Weights of a small mixture-of-experts language model, trained from scratch on English Wikipedia.
Size: 9 layers, width 192, vocabulary 16384, 24.3M parameters.
Experts: 6 picks a token, a sigmoid router, a shared expert of 192 neurons.
Training: a variant of Muon for the experts, 545M tokens, 4161 steps.
Below are experts of layer 5 (counted from 0) of a mixture-of-experts language model. Rows are named router (the router's row for the expert), down (a neuron's output weights, with its number) and show model dimensions 0-191. Each number is 128 + 32 x the weight over its row's rms, rounded and kept within 0 to 255. Numbers have three digits each.
After each expert's rows: a language model's description of what the expert responds to. This comes from a sample of Wikipedia text that the model never trained on.

# expert 16
router:179172127138163202138106146149073124188125132113214141170102113147129101084137145109128130147130109200110143068110107114193116090099173080131127141134153096126133145130107129159150123132172110101146175140176165154141170093161069207082150085093103102120143112104130101125177105111098123135099135125126108121110121118106135064122155159106124092170193141129212143173137199129110175143120079061140130162103120164153104168146132099112140172151057186132147134110101047116177079143087113133133109112146149153107064109087203131120097108122119124150146132131111157193151123133096101167
down0:078098121181146166190136145165122113111086118099111129103133164144127150073161136148116156113215076069113139132152111169142094079109132125159120104128067167117112171180150092092100114115111113135146147162116181137063151128069133087135064137115167135136083104198154121174163127147106163105164174048097105115171154099125110133136077141134094188085135140169117093140168095123064148101117129184093136143147127147107106207120124150196191154124119158110090051128118129128068131142114139148140087158165137140129114123128071120164113052105141163186171088136160123134124162124105125125
Description: Acronyms and numbers. Capital-letter acronym pieces and digits, often inside parentheses or table cells, such as PANDA, (SIE), AAS, SDTV, W1.

# expert 22
router:091166121135093186159163094077141100096151146125106151122147184096053101123100178041097137158122133152125092114059108087203166117081106094124145105136130120183101117109099195129154154211135163155121172145119069118187173133145105152170155149109166144129135128083159163109162152094148151108113138093074072079106142169185185084112037138095127148145119123135131166147121099176114121151124143168140124109145155104117114094180131111128136108185135174115153097123110125119164165147142139136081109070135135130062100166143108102186145134133133137095115155207140163108108103160137153101
down0:144172140087117167133140114161121114124162170119183140118096118118145105116141172084135130119089122132080158080154136110161154099130114124101108093138070105169151141125095147174134205188151139104187151134136134116105139209160177160109182125163159142141122155137123121191068119129070147129146120164117104163103101102184092101115072118073168141098120146163162117130126031179122101175101104138028187127129139121132156135137132058131085128201135115167114122140135174108166150112143130103111097090124094087145104125179108099171169127165119122084122115149146088073197112205158137119
Description: Table cell separators. Pipe separators between table cells, and semicolons in inline lists of scores, dates or places, mostly in statistics tables.

# expert 12
router:068110116101135135113105156134068132115198203094118114088107194111113118093119147116088160114132131008149170169162089109134124090141143140114121114141124156156158100075145129156175089103125137102130080125099118111111080127088158134118117131116125132135094103219148119179139058100094113166096080100187141081138119172089091131095106116160133149104099140108060185104159115102187113090091088060141091131172130143126106108104158092085096173158158110114121101098123072128167118094101117192114130170161157096082122156126171108155101081072098151129120120148148142138078144170135148159
down0:144089105073162082091149146082127140128107053142093097109182136146119118109086086093095148110149163128061124152168035146104103119129209136129081178108060090154120165085104131151085107135183181078135115169105141119104070154150150194161127221152151096149141123179130128142155130154092123117141154134094080132121133190137118107154162157163095171069166145104123146093088116128109125133109116178145162131152151108082155135105107153147122126161156187074138121146176142109124132147077163141081103134111145121108092120132162092072136157103145084101142080130116110172162163072076140095
Description: Abbreviations and odd fragments. Abbreviation and word-start pieces like St (street, Stinson), .S, c, No, Mc, plus byte-order marks, table separator rows, stray word fragments.

# expert 0
router:155174090109089105080064178082178176117120169170073083112148139101086116124117115149138146119135129129121200147170160064142137086166072136114153114140140121170094075162110101135146109124100114130120159152136075166158140144187115133142154090117084135028112115177114097042146113157128182199178128129082122139069145166110064091148173120115168145109107169129120106086095181117154123108079138086124135097086176095182135132186107083152099102112134162121137167143173095109139196108090138123140141118113152109131133153157129120109078132098152075092117110127137167094111137161090143172
down0:130086105119131142097181120167151174139094138102115104116155167163112158079153137171145178140128153197078135136149119132145116103115144188134112138171107090106051121123144064124126137130110097193148122155149093166084134133084071090108107093102146150075186122144130147157186078118104085121141142152090143124081122135150187121102118145129172073091149123130171183091118072153122147129169100114104124187127109208103089167129129108116071111109104149162115210104079153115101092106186149166114056134145069161161163070114092164140150124066153115170121151101139091131120143174117100078
Description: Name-initial capital pieces. Single capital letters or short pieces beginning a surname or proper noun, as in N(imoy), N(ixon), M(elody), O'D(onnell).

# expert 61
router:091154138093099125145121114128150156163124158184105168102146145118103127129139168107087160142128132147129124108110087140086148107203095114109095112119125109183099149108083139165108183143151117161099126188107123105166124149173159117119120118095125162179109172176102133117059163103087100129133148109144102123135087162086140113143077174132142094065148138132156069109133074161208170127117141122124153110089139170101106211157109078102118121189196143124093095118151200095099151192064126102151078125179110096154100116127087084158185126128092086122121131175199086107109069151157131065
down0:142101178126108107131102175168065114096156134127159145087126153161119106111141175066140123134092145109176164136152138142126100114137139112112162119124151138117179112144130155143155163179177097094057139150070036137075127129133164117090115091132131121176070134123148147135095109098097194212139095110129153139172181105114131105119121102119164175158143098151192116080128138128114138085150183137099107107134152165094196143117109083154150189161150124145145194099166108139150148142083115161104062139140110109131045096178049156122128127162096176170174100129152105124103154162193097148
Description: Table and list markers. Table pipes, list dashes, heading equals signs and colons at line starts, such as the dash before Born: or Directed by:.

# expert 56
router:106180116150193173157102108131160103138072117143111108151119135117123106128126160108064074132121114119125107127092135145158164123157105075110142132093132194153131104135134165126182111155092205143122159096060092099127125127138141086060100148056185077118099160116145134108142101131160192189121123114117107098077173185139162051103085163112158108196155162158191110112094134172157128137107148155112149122174124107123151149090184068149094128192111171126110145132147119117151130184198102187113113083135129149097157170158150126161182108114104108092100110162173131142105073138166093137
down0:090093128120085176073123153155156120091163100128100137133147125172181136157098096162162160117123105168113125147142186046143127151097161163124129102123095119138108138118087097085121116142113144083171103131127123162153160114171096131091103096159152157109122037119192115116174141120145163132138073128086142105089081157106152132117126194116136096082166130199109156101087157170123091168115095124152106146109125123161099173171163186183141118149148083132155171158104063023111144046163116108133117118122190093123153128065071168136095106139158151163109146114145168118133108070082120125
Description: Table pipes, non-Latin bytes. Pipe separators between table cells, and byte pieces of Thai, Bengali, Chinese, Japanese or Greek script.

# expert 47
router:110187165064162108134103172088177109151196156196107128108144151107093112127160118146132108154052096130119113163131169175156125077134126115084145053134105107122127106136143130125159138087098147099212137124153138156174144151163126127149120139108104118151077090164128084131113088079139126147182176140109165092140063226066129098192091086114151127105142101196074146120110180157094147134114110153166110150141081106136163180122145124076129122110150105150200110104095198120177160141132163107091121093133155074113132115106105094127167093070138128172107107133114112108145135138087096130
down0:121123196166099138181080113166145157123125140072120144183189130130095118204182181181136141082194106077129125112134095151075152124161113140135124141049141137147123142116125106153141128107093154108151121118130094138147082124115127107162109170142189114138091112107192155153170142110144042152117139170089090170111124087116137159107113125088135092139144154176101089169130199102122065122185117117148177079128120205170210113170114089142118129142133058134100169152127095145169077107087111153094116147101149098152155126205133140096104167100094161131158113101134111126124099100142117162
Description: Past-tense action verbs. Main verbs after a subject in narrative or biography, such as joined, merged, recorded, began, took, moved.

# expert 7
router:114077136167070122075062097101177104084128056093171086140120077123112083145144110128153133119065089117094119124150195096126121170129158137092142085123141105135092118162134142182037148077143072122108174125119115134136088139133158100162104174174084124146129100113143132159212124101140108124122088161148138151075127112129144144129149202133148138077146149151108126160134179098137087114172062089107135084121141118168140110158084077088150115179160131090187183163108096146117093119159101177143126148168170132102198066092122143130090178111146120100118139133121056146140149101129155125
down0:161155139139123100056165119130179130144106173117128129166153149113155145127124151152089180126121164134085115087127186110064153102050092110162106133106126118111077141104158159074080135125121234177138082162101137095183121134168130123162133102116136130112139111087154091130047142106120118073174148173147140113157134142145088159185121172096120078158140102174092128083206115145155139123128165123125173098150083105127123092102147219120095131121160093102120131168144147160176114169148172117099117081105161124134187066144141145119162159108074128114151161111167142127135200130146075086
Description: Capitalized name pieces. Capital letters and pieces inside proper names, brands and Latin genus names, such as T(KM), Both(rop)s, Micro(Pro)se.

# expert 19
router:111128138092127153182102146111097114131082177160185069150113114154096074096074113153120122135184114190134147192102073142135114156144137143188115102092128188101118151101134163129125131132136113117146155121101153211128129125149069106093097119156120156122146174133147099191088092172049102150115108135173146136147173135141124138178132133203152132184117117190120131168108072076111115152062140085170144168164129081148128133155132096123112167112068127126127162143102113142144070156116177141089081156153122108076142137054162148100096083075164125073128177143141130119074135166130135181
down0:120122101132188155101109224120192098127118139104115140158158135109122187128165095127146130148154116121170124118089132088071114170127171104156192110124106143075141147147157144153061160190146169129182121168140177090109179132145171142104145134215115095103114087166099105174181128166225160109138115168142157101136147166177122105123112158151109080129093185114139159104132084193116071150125101164137154157147120132130162130133063085137140134194110124110129101144100094122137124075122113098135196154127112198100112145115085141134109155116163149041130147074118130153096122162138149126
Description: Numbers and abbreviations. Digits in measurements, table statistics and dates, plus company suffixes like Inc or S.A., and spelled numbers such as five.

# expert 53
router:110132166145179207123081078194112153175169130133097052089112110106079168140151177140078124126134112093148158170099121124184116129145079125142080152153135117129123050068135139148165140127086125128106149137111169131158109120095125148119079122116157144156081124159123064083155124111073104161097087088126124098130156159107064113144128149149125085154143140154099125176114138188102137133141115146181167143191119104107152172128148126106144139133146100148105162133139116069177127116093117109074103106097164185100181109175148129112074116129137103165135121196176141053082102043075162158
down0:086158098082062171094126136150140120068091099153126105164024148158126134097110114150125133146065109048104096036141106107146186120089085081092134100159176165119127141132154096133121109173128044121133149127090074110077159150146163121126121165125092115137119168117129083119177139080139103156122116130131157122141102147135111122109148102175128046128081169140167129179155203110156136123148175134100156154169184161126120131155101178094115140084178075075092100144159109113118084145143069128132179128116097142140121104121138147167144180150131142122138082158094147185148095152099130148
Description: Opening quotes and dashes. Opening quotation marks before nicknames or song titles, such as Henry "Billy the Kid", plus em dashes and spaces in tables.

# expert 63
router:111103112122085139057156053091120140169191064155122138139091143128131135138161118128077111148170126125144175141102146176154114079171157164101136090144141097160103108174136128113167131141091113125043176148096131119099168184083100067125033114110154115110041148100117122105214111108154131095118089141105151111133147098150124113207153119133153137142114121141132144136123097077140130122160108162139116211177132178157147077117135061179142116156116110118171102122089140158198140160096117156136173085126184130120140089121123138151109125154132084128060079155135094100147103149141119089
down0:119069137219132120107085121096133106105130135123101119105087113067101190083098138116064144097104125112127175086119164159201105122060142101102119117098124146105157170150214118103075097119104117178119117112156085083170105107125105159129103125150111156151097132078057119107125120128170148159125139107150081108226114127116143171110121122106119112058101139103127132102096131165123114129099083081119174123152166102235155138099081157136185124132130137165141182107127162138159086134166165108152146146145099164127132098180132199123083179176085115152114159121125148118168140109154132163
Description: Table and list separators. Field separators in tables and lists, such as pipes, commas, semicolons, colons and opening parentheses between names, teams and roles.

# expert 23
router:124172099205152156143102172162112121192109108120208096108094109140120106070164150099108107098137123189126165115140096075193108108085173114088108173146162108139109124095120136156132102133137140120102153119196145150134194134144062188094154093117107118113129099127168078071153139073119123165112149164130116092134085089136088102110136140084106128146148093113178150161123183198100137122127101048128149164097099131165118173170138082163101168139111125188128152144097021114140100135123107136108119093127156126104121078097166120137097145170076102163151079108114148178127116086071119126
down0:151120095157148083093103105146084190177144154131200116147130095140116173127109144185129147144162126152240117107089100161139170068142142177104179140184110162134090121183072117122119134131130139092106109125123097158144179129193136128126141143123161179168147150098155134146122158082099077102111133120068097098093151152115086092085132114178129132129100114105192110107110160126153126041090103156091138115123030155117110127162151128153200144164114173061150107129182094114158139103096110124143179094178109130130091115138119076105131090096167119151154140136149125107170124162066105123
Description: Capital-letter codes. Uppercase letters and abbreviations inside codes and acronyms, often country codes in parentheses or positions, such as UKR, ALG, MF, SIGINT.

# expert 45
router:100103136119134107194157094141140144078172114141132099103042070092100125146116145072124170098170082148181119092091196118137129150134097080127166140105086135135163132058122142125153144133085133122084147106068142106168115118107134112105114155106112093127084143107135132088144173086126098123152078141194167129145127172165152144124123147180091110139134130073196104131136135124120123174140147161125154094159101128133176079070171160142132129141079066112092172118138073138038128120152165144071090092089124067129118154198129156172107149086184164158130092083170154118122075143134093085
down0:151143175163129108138109096097163130175177130154200136132162155209170130098107144132105110147115089170176130191169150141111180132179097133151165120150159120134177078105080120062182163116165121095145173117118154197114174187091163092098110133198152122141102144142192115136163118166175099159135132151125170173137052097147126092146142136103142130086136127155193147105168111100086134082189127147138087081169095153127138107152119120154132148124165138080104079123101138149163163108134148148077219125129115119152189116145151104094130158117144151150164149142178132184123130122103104184
Description: Word-initial prefixes. Opening pieces of split words, especially prefixes such as dis, un, con, re and stems like struct, ster, eat before -ing or -ed.

# expert 58
router:076157130141144136166102101156146109151095103147072091124100118105122133135167137172116040110147147124136117172101140134136112138148108080136159141130137178136169091155111104078138134129167174107164136124046166141054120085124145147079162128082172059149104084144091193129154079069133182159152113088132113110108129192119159081092109133147165098241143194153182139122148126206128120110131168102124125102141126103125191109124133120104085151101171114156085073144112199162146122205131106135103114151141123133088191148161126131172140143111095142082084126107116141150149135120138149159
down0:093145116186085152109125185138113152147104113117171103127109086118131093130090131123064102079067104115140121145120181137165132146153112086140127131086085085133182119163098108119096170167144193152102102137148148155162191176076036120130175075120079159062098149134150103167138185148125077155085105126063108114137099159121097137232178103107079093106182101123128132141120121116091146106154121057203167124103108122103111088121108108149118129085182139117171168161104108102135113157094089111124176144108083150100159113056144145163129108126171141084116156124116128132147112160138094129
Description: Non-Latin byte pieces. Raw byte pieces of Chinese, Japanese, Thai, Bengali and Cyrillic text, plus spaces and pipes among numbers in tables.

# expert 15
router:174131142183114169128117077137167122167153065114074077137119059102083105151152126127174195089109076067121125137098130053147134174133176090123105080146116163125099060178116140190138181068139108107107119130096158118206094136155104121157191143151063102123140100118204096153161128090118104163108075115141086126122123126141118122188118148113173097095149171171171141135156185164112130108138102116121156140145101130111147194153136092132147190153114162097137150169103132141119101169120097136183160136152160109096138106186129145165080159164126134072160153091127095120139161136161118114
down0:111091125121176090139164117158149109145098120110164111116094173136128081116099117119129094100097108164142148112119127140106092181141130093159170067092130146188110148094122151132162093156179135185158205096125126086154129158116138209164122134171100137090110128149197152125180101086117147116128061109156143158063108141071123161070122124113163054174153148107131124119107107126081096107129136111121132180204100080119147089143131101144172117191115080097166115133133065139159127097146106142186096094147155153112173157144072141166121120096150078134091152095180059059086110079152139135
Description: Foreign name fragments. Mid-word pieces of foreign names and rare terms (Plovdiv, Levendoğlu, Sanfilippo), country codes like FRA and CZE, and math or code symbols.